Weights of a small mixture-of-experts language model, trained from scratch on English Wikipedia: a variant of SOAP for the experts.
Below are experts of layer 3 (counted from 0) of a mixture-of-experts language model. Rows are named router (the router's row for the expert), gate (a neuron's input weights, with its number), up (a neuron's input weights, with its number), down (a neuron's output weights, with its number) and show model dimensions 0-191. Each number is 128 + 32 x the weight over its row's rms, rounded and kept within 0 to 255. Numbers have three digits each.
Before each expert's rows: a language model's description of what the expert responds to. This comes from a sample of Wikipedia text that the model never trained on.

# expert 11
What it handles: Prepositions and to after a verb or noun, opening a phrase before the or a: of, in, to, for, as, by.
router:144189095144089126097087100123131074146108102128090186117116196096146169076194179112123118052147163147121126129101147088140134091108155079133115129190100131108124182128180110104168142144101118106129123123103137169171171141105100169115110138168136112113249105139150130143130074138140213146144090101084156140096133142112119085129117125125108133134089123185103110133142139146127124107123133119086083111127155108168152141106129151136101159117207180089184177145165135135137045118115170127056116019130142147087069129115118160167100163151120100115105143148117073150141125119109107161
gate2:096153112138154107142120086166080068164097120109154117153124083109135173154136160121173141122126202069178101156128151162078123067112131109089164065137113164191117131177131094140176137131081187129138144085169152125067201072144143159138141134109116135159155101134143151111148129062167117147130057083131141136117136130163099114099159069136168160129099114107135139122110073222082095108165139177165062097118117102114118152165165110150120219172120176061124176120118153093115123148143143111108162152175085123131145103102130072131085118128159110137107124156148096107109099183134139101
up2:141131131177136145165145160105123124213054152088139162121155107119143132136135145130143143157174156110151099126153131147125151055126132159071137149109179129105085185118127160166152141145106131171069131087150178142095159073127187068145165110129075187133158130110095134119136097114163160203114013143117116081114113109157131085147107142081191101131154104180124139194066102132145059170160139141156081156121118150117090157128139139072169106147117206097133151096148109084119142171181157100153162175115140095143127163135157140108123092121114089079145098090150122114118124096127086109
down2:078100077077064134226197142087157145189123104186152123104105102119120180160098100157089164113138167140091064150122108131133128157153108134098165155066182119154123116059084125110090154154110101128120151160147119111152089090126175020143164104120103126111118113079126134175078058151131149069168085160139142157115060083164105067145130168101169173134145061118145131127110088153176115120146114175130119158117115125136088127119145104075127117120162086160110079158152099107078157124136127119150131157129116133102134131143139147118159146085147117047145118155138159096152121110120125163

# expert 3
What it handles: Commas between clauses or list items, and auxiliary or copular verbs after a subject: was, is, were, had, he.
router:094112187111194100114187152102139128151124113140119085111165091129101103117103062099116158103115080116199142102130092108063139133114066136156135151111170181122106145130096157243114109131112122120160107111171128091148141159173108068127113166123120151138061141146173134147212145121117113172171168157172079093082098122155121078122142150109182122139164119098101118102091104117083145120102149153138127143154110172190155130164087114188110124149148119148107132131084177077118156144134075110111104127127139134074144094106118116076155064154109197153108108121064179108133060101152110120
gate1:155130085138088140097143124122212091108166114138137165138116109054158097153169116135120152162199125164136174116116071189124218149159103125142125171170143106107122101099113127149091086141124163150105056084138100136157124210145077067079156155061110143198108107137159129120200142116126156043107126060083145153106167110137174152119125113092138091115100135148104153088124104127132139140159163057129106153081152143116160115099139139128120170182162118163150134153089127136078141108102128107148111127087104166124104127089174143150137125134052147105114131125144106109124125143216160155
up1:106147074111048077164092135145107100171100184098087114105152150176138124105117200145112105128132133076125146128167127154156061065136104096141151176101099141142099116137165062137133133191129093096108159118121142073146160138108127112193147142173104163072114093063146097115131093118123114130142145075148133106135130116130145092160121138155142117185170123131124055138099104116122158129127133157157198069204052147124115093144079154210154145104105112105121077126115064138145134158101084109096183178143109115150129124179163116113188092094127110089086116139104156085102127161147161164
down1:139162034140149122131156119181101141177121129167104195186170175142110110154108106160158138072138091117129181089180122134167106130081148134108125076128119135140104129036157126127117150133090126123072139119188128093093117070086133162168137118182188156114103119094160133166065131095123154109152145113098079137108153155129111127114111081099121131111185115130126090117173129126110135139172132124154114115125086125119152134108125108120164103090115053141150164171070116130120091144159120124140138116077093115156123158219092147205128085058097112092159133149195109125124194091178185131

# expert 12
What it handles: Word-final suffixes such as -s, -es, -ers, -ing, -ation, as in Turks, prises, States, Rebirth.
router:162155132133132138145131147138080146129160117044177082115154148113163118147088174148184118099144096128159107164141161107189118104100124169152124135083158204134167070138110208078078125165147134153147090131115088098146085136133088140190110111087153125167055123152156082202120098116152117134068166095063119109159136132093156096110137126103146149117160124143178168115105099124139108096102091135099084150106133072062129143149044188116153186099110111150139134112124134112160132148167087140180165197091102119148079113163145149180111173149166112130145125115115199145099127142104103104
gate0:152087170137124091121116106164104107134123125096147201138147131172093083087138092133140185162105082152106064133156132069121135148169149088155165143116188124153129094141170125185074172087087164131129077159099088152119121118095034121133155087134169128100102119132116150142133166093080121077155167120164138124165071136111155166148113140173127164117082169143117134138098151118138093135094093106160121107116194045144141146118078088074159128112118133068168187122132135096125130063131122153124097170137159158065143129121169155179110138182170106082196096116163119132128183088134174110
up0:214133105113098128106126112096069058160131088131198148092090106205105136100172075144149098133121117113128097119083090148117131118144172099143173134152163128115142077173147162194095216114126153142164152148095087144130165103140126081141197105128112178148088100132120092092130133140122070142140154080124125137096119120175139192118227091157100137130174093140151146134077178079113068093155115137129087115162102166133150099058096090131150082126111152077144126175146112135093133115139075167084131095107137104115125123154164150163137119136148108114175114105192105118122148122159075116
down0:127106146111145149135184101136162124112095106104136103147164203124057157144131167093135182123123132165129134142116093174221050133147093101109146130124183151143162117119155171141198068130119090146199063108084108180140119171133169148118174161137119146101105091122113164098099092136142165190064096114140169147091155137139172156117169129211143139076139096117091068129084140144064102122122153174133083181146171135086173128160144105138126100112164142043109115119105127113122099139129164207107108126164123130072136123132147140131133141089148088121183150103105159125159117103127119160

# expert 9
What it handles: Pipe cells in wiki tables and years or numbers after from or to, plus the ly piece in rely and comply, and not.
router:134113167164090184094130112120127098097103140214134100118142152235145185159110149125112135093077095148142128149117107147083122143147119124167164129094157116138117076143103113110146119148066104164137113123193138122141115114156127125092166135103161118165209113158113121150095121122137053110172144121122129111082130109118125115122122178092131180128101155106150058115125117102204090087102107078102130127126114103120163087119196132109100124124165156166153168163079107173102161156171149134161131137104044165116226115078147132139146110064206141041145108087109126128128129160146130119
gate1:149115143065080134114141117098112112142116142171086138171147096110124140130134093126184163143152174095131130168145093156090062121140122185170097124151132070121147146176077172157115123160088127164093114121127133098156127142096143120075148156189135095138096074140103158229166113091178081051112198116127097131102148108087115146152085136105083126140154165177123134173137169183154138138145146104199121157109112138109142171097105076169060176110109147159085094158135129161149121052142131159091180114161141152191116179114128157137060155142130086149110113111148108089123113170162155097
up1:124126035133112095123135095103097184075071128130102177122089106175132046101110120114073097112120096176088092135100113127161157177150107165151109073137161107186143125125150146154152104151177154152120139115151057145175146121146120141170115134143128133128089137168167132118084184120187132141143125101110105113120100113175141153096136091124150139115146085165138179115112191128096160165131069107126164152161066105176094092141164120112115087163107146141138085183151163103056072169166133111154112081142124142181090067119127136072149092143097168188123087193133171149123152159119149080
down1:099168127230113100138059116155121139193118158131124130164135099109146089144122081141077083045126154168072142126204161112109122097084197128137155123083142174129145132177101134098095106143115177133141169145167115091174118086145154158047091125152198105089167124139138153078124093127128129130081130122142090077102119078106121149138150147149134159150131102128093100131057109155106119142116161120145163148118127130155139098089085191102136139074088091187135137118159184112084122103104117128093088099121109181109165159095163116122189115120102117166147113118151126148202146140109153055

# expert 8
What it handles: Single letters and middle pieces of foreign names and long numbers, such as Kaimakis, Fugelmo, 1,212,791; also "and".
router:180136120133114156111151083156124137155072087158159133161047170152125094126121130121115114114085159190102161109128086098145139180078180131140103150121147096168171127089055149084134078067109151155087166123189094084124117052119187130157183124148175155158187096073155106128090124132167081185107151135141109129168154111140121110114158192089142192113111147081116165142118103116169146063090145140105210124145131106125107114136149184103114113086099174118143122157121098193120105131181092158151151104099140133105168141112109142090192121083153138118155112133106128180128140079150101133
gate1:139140168135141207159154101105138157166118170099085139134108161137117131094176131178130156167139159103158128142144095160124121153143082105130180107113135093093119095144058125084163106124169156193151141142117162092134150114152162159153184163127154091138119125148164104124154119172135104065094094072123167108157118157101124152097124072074153127133137115101148148089077138148138057081103133147155093065176168136119103092101170111141118149136107170140144126167109080098172164098183108152164116126127134206031143102055087176119137177075152143103105179116117206154176126138154109095
up1:077160115146114175134112188190121119133136146155187154158092098108127082112132153137090144098074069079113133140120101099118085129137132095115169136139208144146109168213119125127098137150127218150116158117122117081154107108104130119137116122105116140119116112127191166169133142097138185079119149162069114122119108137134186181114102082149162153110083129128130173125106090148053164140099202124061103159135173147144128118114167126064118088129124138145037129120120177173144161115177154179182087131125134135101149143153124134081197168143131171081146173102114124174077161138132155112
down1:129132132108090126126119116154129095073168115146033118198160084170152154125092097163087070164120162160095143120156108054120112103125119094105180108129165119175177136129097107148159104156094109137186112217127133138104124149126125117146111103141140127110100097102053127114135127204136189077105179202154106128104096145075156138107121096119129136185087132147136151140112126166081115108127180116100112189156143197131159169092181092106115144057164101105115130134075160080115183136099174156090134129129062111144110104154119100132079117079155103108097126122141187114169128139101095141

# expert 2
What it handles: Sentence and phrase openers after "the", "of" or "(", such as The, A, capital-letter pieces, "first", "New"; also "ay" in Monday, mayor.
router:098110141137077127131125109136172187114126142190121117110093212204139139158103169118120115064085118179125141079138103188071153164135073161090139103123151112133076091114106119099142112145082106156121126135187118101136111125160108129140139163132138136173196135110081112157028132121166085166133136162108121129114145112104111101117148217071118118125090164083130098144115129094170090059130114140103157130125155066161172161135188163110130133125155101123201137102124139110086119158156153153154158189095070148091170099101130103062171098076149143106166107108130110138145086136145090109
gate0:128103152154105083102113173174098113145087104105103135154166094104109040154107072136095151154155157091153078105123163117093088103118065158129154213121146136134115121162132149125200125112083176146105126191186052074126099145141112125184151139152191112133137119141158163169109151075149082110079143110148146183169132134115091150156113145169130144092123100148108085101114185177150089104076196113152150058140140145145143127094157154082126174146163172139168134136149123151143131180100121145122133140149127163145102099125151114118173193119149103174167149111165110133176110183088087070
up0:142118097106120139085088079094127095105207118136112152126141105110149112104177150133177114094109176147152097117134126135129120126135161102089124143130141097180142132143120079094125083133138158125110132118085102125126132112119141047168113172132169187148133152117088144130162169114148126095126128098131077081159122100128108130104153096092135028112072066160159066120150056186121174153115199123125088203131091146078169172088137127138141110121152134080089080047134115172177100100085047153090101110136144107171134175154111122173109087167088110090157083121119179126147146149157128088
down0:193125143097134177125060076168136120151120161114199149130125127143056111084133183124108124089118157102183153089078136154120081054120093115120183090122130095189160130125100165096132064101153047109114082197065115150135127133162118121086129099114165174164082105108101165149125120106122165145081133125152126109167161202115160107152093130134083112111119108151122095162129144127103148177123201095116074157139109123097132211118172122108140140117073138097105125158111071148113065128075148118166094129148130108130131112108152130100100095114049144135158134121083128171090129138096173115

# expert 6
What it handles: Colons, degree, minute and second marks in coordinates, UTC offsets and times, and infobox labels like "Class:", "Location".
router:119093176131137103132156167132170128118157171129181168129140072106119163163071100207152107215112053113072089112108158092136128132188191072116178122151144096118181099143117144139160154096126124121096206088131168085173127123096197089142081125145120161115160117085093095108060151117150096078164114166142114129115141160120176079161113156108077076106123151128168139127137124141190092127147162103111100106187151112072149120126117130085136075167099134135154155152139096111131169119079162132123137166140117105107183140093158131085095082119129175193122077099161159130120131131118116120
gate0:134097216124079115126218137102106112143126096132162121172112134131089146183128152099106120101087106118108110134149126118146172137141155132127107180117118159171155180218069133141138118079147137176093187122107108127138149109114206106149083187090114171128095124140100139126084162092107088156108137077123104118130179113112156131099090170127161139096127158039137111126125129156169169111096137152142109117150144118029173118074070117096098103111113141124118105132105167124079021142105167120143113109112171136126064083151130153104125150142168186161110183106111111126108138146079115161
up0:101151176127114088151158154170150130133147145135112088127138156088108151119150158112151136109141084127118079090193135082126131097145164121066220112120087104195171070156163111103126146134108111122133193148096118116123142152134134072135086054109110123193121173121117171136138150140184132088099175135076135077137195181140136144147100129134166126110165101065111121065127156112148105161128095100133066114138124118100125137104140062118112097117112122156132158196064157100133126162208112109127136076110105114110059115109096090144198142109114155106116176177130131145063111095120205132
down0:131126123074133156126191127189166084093143130185116147144084119090071150100127064139146145131094098134155176115082112139099161126171104187189139195184122120139104188129107096152115136084082129081098151200162102112178184135103126070100144123136156100092157163145113145177092172210199121137136154124152132127131181143096218089109110126087147171076155184194136137133113132143084104114149128110091155108080111116086148085180163128149123163126099106124097116107141136156109126121096119106146152100132144135122118164092124091088086124179149196138101087089125090127144160151126150150

# expert 10
What it handles: Pipes starting table rows and "==" heading markers right after a line break, as in "==Films==" and "| Party |".
router:083172076131163152204137149103109140148160083136084129179099122064142100143109129149138145185197167087106070111112130148148079123126101113158092120088119139161128171125167113138131130156167105104131111194083108179113096118112163123113153114103080106108124138155152145115195156126140124095091129131128164148148097139119162129130110039198164162158162069105105131133169136159118161159153146110203078119107143120065069121099116081142173107172068106093091104144099114137127149135089104107129098091106142121142095141215105142153144163178081072131133186139158123114131127117121224144
gate1:088077066092079146165128184157048107155150114131101178135054126175126157063157080089110113108127202087178124116158135121121131130143078135171106103115141134097125100147154107124113088174097141143114144139111100162116162142170139132061200135127158140093151164137117087089122165102130122147102129089141203107198178142195090100083095067116159066119162112107197155167135138108109091139101178078140122146160149110126115068101104073097137156154198141127145090104198157106165129137127116163106132132118158127147138127145143104114107110123120102186163116118113123118057133137138165126
up1:162122229125085174101066145122118163046118114110115129130089122125163094104171119165194174091115172072136139162117109119130092167154065116106163169161128154072068129098077195156128118161127153093146130137164146132169168100131136161126109145146130155138146148136124100160112128155124081126162130075136153152139115141120145096119156216130104182099151184083109137098157122187126091099114149164085151171124110109192125152169113101063150159158120129075099149137108155170124180143161139150059129170120129129124087102194132115135089149093129123133119174098120152127184169078143121194
down1:158143134164122112107153118145140128146150134138141107115044114116213082120112134135181159067086133119107080069105115124122087136177149076111187084126166127073098093120136136123109170213114155127071135087143150180121118173165053221153093110100181157153117068141110081106161166085110104135175113153149161167119115181163139156127131121112068137145133107145135137098119137128098127129079164131137194093153148147077084151133108088129125088122157123109151064130152152138161096085110185101147094068148144155064107109143091098147088130058158120131100163143126119137123090093112153110

# expert 14
What it handles: Hyphens in compounds like self-driving and Jean-Luc, and inner syllables like Canberra, liberazione; also "American", "Republican".
router:172163066150134129112120128138127148147127138169102121090172122139075143141207186145128129126205136097142162112122145153113199165162071145098174161152095103123130160089114089072134141174161138128077101080194110130132144124199026141135122147121157120139176170086107146092112111127083098121101168136177126109129102128088125196141126117072135118134125129079147081103161138088081189132105118163110169123095108133124080107133115140124122120147136054135115129125146119084123147172135114045093115107204163146146127158145083089124150101085106136057157148134101128179081114192103149142
gate2:130103108119143092121153117109133111135212129154125161120096096144094120088097099171184177156123119132211147133124119122158166120158110140137111170149148162070167145099104120151128166121162150144076059134198181150189124128116071133106122163118115096074175193045149105136168097084114061087101128146174122128073125133128167133160067093094141086141132094110109108125129091121191122134109156117109094090119158146155168094143151070110201117123111150136124108119187134105156112141106116140145081124129184176063161096169096069142112129177132100143143136171098101191123080103150164159
up2:142169117111119199082134119120170092125097123119072129173150096109110200140169102162090131106116123141145135068113090101187146131112087170129151122150159143070103117099144150108152146138168172106077088087123089087072150165117097143117153181128172106142148142163144179085068151150106137184125115134145108152173199101126132111147112097093127185119111148087172134141123137135125072121114158171111097096159144087112099179164171200151160076165080140115140132112103155093119180159130097178155096154125153205119170180152113200125195115104113103163111133152072131167095111112193129137
down2:138092091095160096157081099119125125103129089101160109171128144132136118134133115142106087163111168110118087065131067152120155128102144127163110122156070191062133112087104166120133164129121103084128103126103093113141141099067124168137126088129100146122160130109126148168112079184088193141125127149133056115132141033075190126067112227129108097144135098146163128149066193142174164132118174119087112182134144106144132096172115187141153189157144110145143152113141145191124191123167147133159197130107107109173121134162157148084157122139132158152170150166161076114125100173085154144

# expert 0
What it handles: Full stops, closing quotes and parentheses that end sentences, and abbreviation periods in initials, such as "L.", "U.S.", "a.k.a."
router:173056112148074157164100129138141086098135136093094125122136110118119177134124107127163058115129162101132161175124142182139114100104113159084128070152109144143110153134101164074129136043146104108180142106145184076095188118166124143160061109155181140113122146150064155183039123131086203061158073140140154117137117099119082200130122070139147158139127111090137101141116129127184135135134073143111171131125124165114119150122131134090088134094169092163129089109075132175109144096159117175140127191107112109088141139071099086128115114135175142103145118189158172115173176130136112126
gate2:100128098051163116151155122142186124099118129121163132107107119167202128158167091151102116096159141144135171126147114138079097090115141070140133167114166068180167164170125137067165141142109114142151094213155135078087111142206178142113103127171182153130134109167111118114121142098162154100138121087064159116146131154078115184058108153100121110098093105143093163068117148116133112156147074079110118137133068148155156149088135114142074092086148113102142141199112152119177096165184128144124160092106109129111174159151183165113136136118101104116147237136133151140161150120176126110
up2:121140184152167103059116160123123079164131116116043156149143158148103159125096085092174130173138114081107081104081113146173143161105161142113040082129122101115135138103082111123093058093180194083123132115107110171148137123125125150101187255135152127125142134109128145118118142152119101108138102158198066094073137130104094102160101103159091146115125149089131083120098134080112103111148155127113094133113162150112117175148183129141121098157066128113094144165133097137104127140118099193118170078114145142131131138135092125071139128085194126108085084135168146127156079173089079134
down2:114134173099161122095109156115141143133080168124077104098126024109098113109167117075129134151120111111123155109174138132176141126134086158149152127083087154125087110162113164064193170107205118079114119145128140123121191208155159121181116140152110121096107132091159108094155174122119143155132118119122088121058138133090106112051155134131083148119123193142192158147074123111069166100145130120204129115101164158114122127099155162152118138098112108167204151147104092100155093110117088112126102128130185167127188142169170145108101144172108165147136159177148101125067161181098135093

# expert 15
What it handles: Second piece of capitalized names after a first capital letter, such as F-re-eland, B-ex-hill, Cass-idy, plus city and month names: London, Paris, June.
router:139074167084121091080094102129107096126141175112190168136138133156133108061157114113067133134070140181128155141166118069099102074116167172139150161179113097091134109168182117146079165123106179139152179127096165146116187143064142155075128125144095127104087108098131114103154150156092141118144155090108136145080169176204043146137139148138088045112082149174071130156093146139128103142151092115132121141159107202181184156135147091136119143118140166113118135126151142145201071064126167158133140107104138125152101109114157132114099102138092124170081121129099123085117165107139081116
gate1:148115156136056161107148139126045134186145177089148158180104122193137166101101111090092116095190167085121102160145173096172124105125122163075089107111118123120075146144102083092116160128094146147148111182146196161112136163061158154085136135201126111088141075135148152161151131066108138085133150112184079134126121146115103111136088141177143161160146154138109114119097099166149111192144103140181129141131117109145094096110101107178115126152108140101113175144131133137173124076163143104076214070172118123151122129141148102186159107131134120114104124100098092210141161138140165200
up1:117078134175187112136129128150161122085099073126132106119124129094121191082153223159096160123120096111177159138094143138146125185121175117170168140137184085152102093126119149133160082160150105105186135106212090150083146123118133124161158099109131117137184166130099102083171128141175021160042110089079063098135091127192161086131146112080109134126160146123076142139154082120102117123150105090149127116099115096097122138140084154085109138111135120142120152070150117124107178123093105119139177152150117120104090143142146103039146138160184105163142129149171171122128121113108145082
down1:076097147112151157180110143145168133113075115147101133162125123138192097138209129176181111112195098120110190167082133160117124135148119144122095113124181104118109130147106099111134133150178138057112086134157105149088140161114119157214138104120076088124149058138154168097082166088157144165068090110092125138110062160184107127112100121097153092114126120179110120125134136182138108113131150159164198119162069117124128180122143071070182124158126104190162128114133067112136133091120185119169116091109104096108150097108101143124132190130186133126174084161066131117141134084157151128

# expert 1
What it handles: Articles and determiners like the, a, an, plus past-participle endings and common words after was or of: Decommissioned, released, known.
router:131129165144099062132139114104172177143080104147065102128125167167141111127135100124121084168095139103117128209129092172098176157190172127094096113113094053130113067110056153109142106142040155128089193107182149132117111090102109146135173135130155171183133115091112120154095099121132142154146107140162090118142137084069183097105137171091122173121128135151165110097135160152113156134051141127110199134116121104205134113132138132099131121149116163134165147113172140148106194128160140155140132156104039122091182115095193148102160129109192119073165118130148125104165110146150116132
gate1:143120118081099091146079136126144134189101135084096112094106113165093081182165154175162119221153099108096094129160103131134118145145134138150175113103159130142136075103174126152151028122079206123103179153093175116131101097156107114127154150171096135077155073161101137104079089117164152137127134133168131180094137131115155116089054140106145094099100164106138117191121177081160082131117125106143130075139191171077145125113136107173103127157095148128150145105211078156123124139160096109103156147111077101137138120178124108150158133147156138120174187158157151172100175142182114106
up1:125099052135125144092146123130098125111169138180089157106150096153143162099129189112121167076100167157187175152127165103141161108143154100151152055130162144168158180111086081099173143124121105117168117175130177074164116088130105143122158142097114138144135099101147116142128108123115136144124127116145115078146161136160141118131122147156117110057106151162055126126165073200187139127140147135136171142127164137140136138129076105070140110159114070106117144062100145203121152140109167119193120111104147139153098091023096054184157104095154150088190121167092135132134165127107062100
down1:099120163149109140114133153103119096113115072191147108162151140149080077122091142074136070159135174095104106153079152139062089147138116098099156113107069069127147078102137092111082119195139119164161137151136151101149108174199141120138140170182088108141163153161168118111141100127128170149077159116131152164201076125112223128102147075162108110135103159117201120195113181141141131188164146113143186129100140154144148121118172095129134135163104187183061100083137150201136196097125122134140107067151117107128131148143121117141111099120108111157145128114132083128117121175134173110

# expert 7
What it handles: Letter-cluster pieces inside foreign personal and place names, such as Sarajevo, Khuzestan, Jayaram, plus place nouns like City, River, County.
router:103174148108138134081155094127165177101102117187110108107085172143092114117124099092133135073090104135099160151124074199166147146087124147120117124153076165160100003139103114138145129139165147153064121109154135102114115156153215108156114110125183127130152117129125084078023080122141135120147101122156125132208155040171117084131113184100133162112142185171143132058094157100149111154140147076113163126144140126138103138127194150146098104111145142173163101082156141159114144176140175102119136164169128157144143123103144141163124103091155156113144112131113093162146152108148179144
gate0:081128115074076158131155121151112165044152152135090161175108133156119062111115044142117137133143127115106114127146121093071158123111149132114131122118138176112129106166166180107157094084113097165136115112096108130102142157119162104089147183198148121138065086063133099122105160162119133145160113133141163151148103084148135142117140115125130139117140134119164132095038144087156096119144167099099080075059161139194150115091193064172177125103099168125140117162145098169147143112146103112137153115100188117174178118151128214152129057079169090138113165140129173149119170119163178147
up0:153115116151148169142126142173194151164186146160144157131084168097100190126092140124128128176093152131171143120156136139124129092132126047118164125056162180122140135140127142142185134091133094210107135100142142137181137132121176125105147046117079083060146146093104128119102131141133135117139105095121111161165161090065133178106113109151165125136094142179096105066163166178180098172148134128124161125117106110183138145177112187139097089113113157155166138077151139116169119198130082138176190085158148103116129164119174137086140209101113087129129142118117109127191101114076164145
down0:120127168130119172177172134150111158112143107145168193060111147151130150141118141140080142125087140102071178163123098109078110140182176164151169125134163138099137068099150154167190136147113121179141111114192148094134126112134100085111190134117106060099099096110165097095068176100143109084137134165148156096154073145098155135105063121096187157134118146169108159183159155155106111153125072160124116119102161143166131195144111122151121139147101148161113143093196111111139053120102074163203150156155132114130114123108156183069174128150145118130087144171121138131213089172120122128

# expert 4
What it handles: Table cell separators, opening parentheses and the following words, plus first pieces of nouns such as inter-, car, contract, book.
router:118137151173098117094155110142116107112111117201134096112104173208120171157093152119142105044115077170146123086139088141105136162151136142144144120105136166121125105126068114095126112109115105153119136121160167132140161142155125119107186152122195141148210135115095143152029157121110099175175123123116112133144141104085120138114138207064125137123125169143151080132098109118148117053128159139112168134117126102162100148131206144091133128128160122135160153158097126117088112137144127136183162139090049157065179098055153123175162125044167160071163124110103081121140072140154104099
gate1:216199140131111145115121142118168093147105177103144101154128076136191073118085124129087107138154120148095105080143100126161123178200097136073152121068113035104176113162110148108084079147082154144100108147111132186139148133075123150084093174125147145158112085203131123091132154075152115131112140102142138143143135079120116134073114149154155076093087117142154125135132064140121081097198148139089132054144110121089103128082144143135084174158081122160173129132086144120162151116146122138096127102142104187143100096112095098142097134108171137156157197141118103136068155139149131072
up1:132086089105148130142143090148136204113145163110110138163087157121148086148109070128132167114091144069131184121123161127112106126158098093089119140152129160108115124173126076201030088104082114187134081158095140150044102126194166172179157076121151114129158187128117098206119146115134168104085138132115153160110105132114094134137114148114126089177128131143168115117089133152131130117073078173064091108149176103094145139141088110142061169177139092159143180098146106106142104119069141077088124149149133141149166136124190098118065147135096124136109156189110112135111104131153115182
down1:128134097099200131126105136064117190128161127149128086093114135147095117119118167160143168163139119172179114104105143147077158139142121131168138182101095081097159106165118135127076154158073080140077122104122100113080155159165108140127152108155162165098099151089131147134116132109160117122109156093177117160108186153109114157123075138125135100140147105044227146123119154134162131151135100167099129115165188065102068164102150160101099144154133100148123134141073100165111075111108021091185121138153122148168144195118108109135080139162085185206141132145176173153122113153136152146

# expert 5
What it handles: Middle or final pieces of ordinary words and names, such as permit, coronavirus, vacation, Álvaro, plus given names like John, James, Charles.
router:136106126098130135140090136155109200147120109105154089117151070159098110126070137124117162115082116087131139114103101129190154216153083097138136093108172119135109058112063086152139103101088091147135053126111112153075112141153159124156169147151165137176182137185094141123083114136153192157124091131135130133153093110100082111131140130097136180120104179118148159084153142085157173143087206136090237126129142138145178105129164133112159145124154165139154116069157110150113180135128146136098130144105094139153185147093129107099146176088213096061146117130157093122117086106131083115
gate0:092098071150129074134083160119143131143093137132127128185098104104081115139094142065133098129123135174106094120132147120111164209154114207128096137114127099131113104157159106099098128081138154131153173143092172154080113133160128108114107154137097128173144150148140179169171203122140114104108132126161107155117121104097104101085122165115157100089124142133153111165095190143131111079096190117129158095137125137167091118081168106186227090160135148129147144114056085182147145139147101157092142174160174165134089155168079080077065171114123144101127090142110134076133057064116179101
up0:124089112148143127183138157116166131097047087118105124167083100129135141130140139115136165156117169108110117133086099146118047152118145149114130104091143146151027135113158139125136109131071136107156084098118159103176094198092128120120111180199145079159150099132130145166139116178189111106098097122200101113089089166111136120106168166192130163172103115109126131121143104117139029124160138142117095160100100175156150144087135168115157122141135092115128164113127088168158243154144122149116153151125117152167116168140169101101141125068120140128111164148163092203099132081190156146
down0:099105154136124121139168080109128099110119068089111123176107034124132154054128078111105141116138115118097120140085137102179085148127152108130136151173147170156077103087131103147164155096102109133068126056158113123145078135152134163101177089199094206139220115160097082126138096132160128092137119125136099129100110171108150134170168121119095134125113129126102140101144149127096125092115099150172095147139105120139185119073103140144109092150149040087161104155071124113151127130122066124057087142114085088108089132082126117162114119150155113116092140171095092186086051103188121109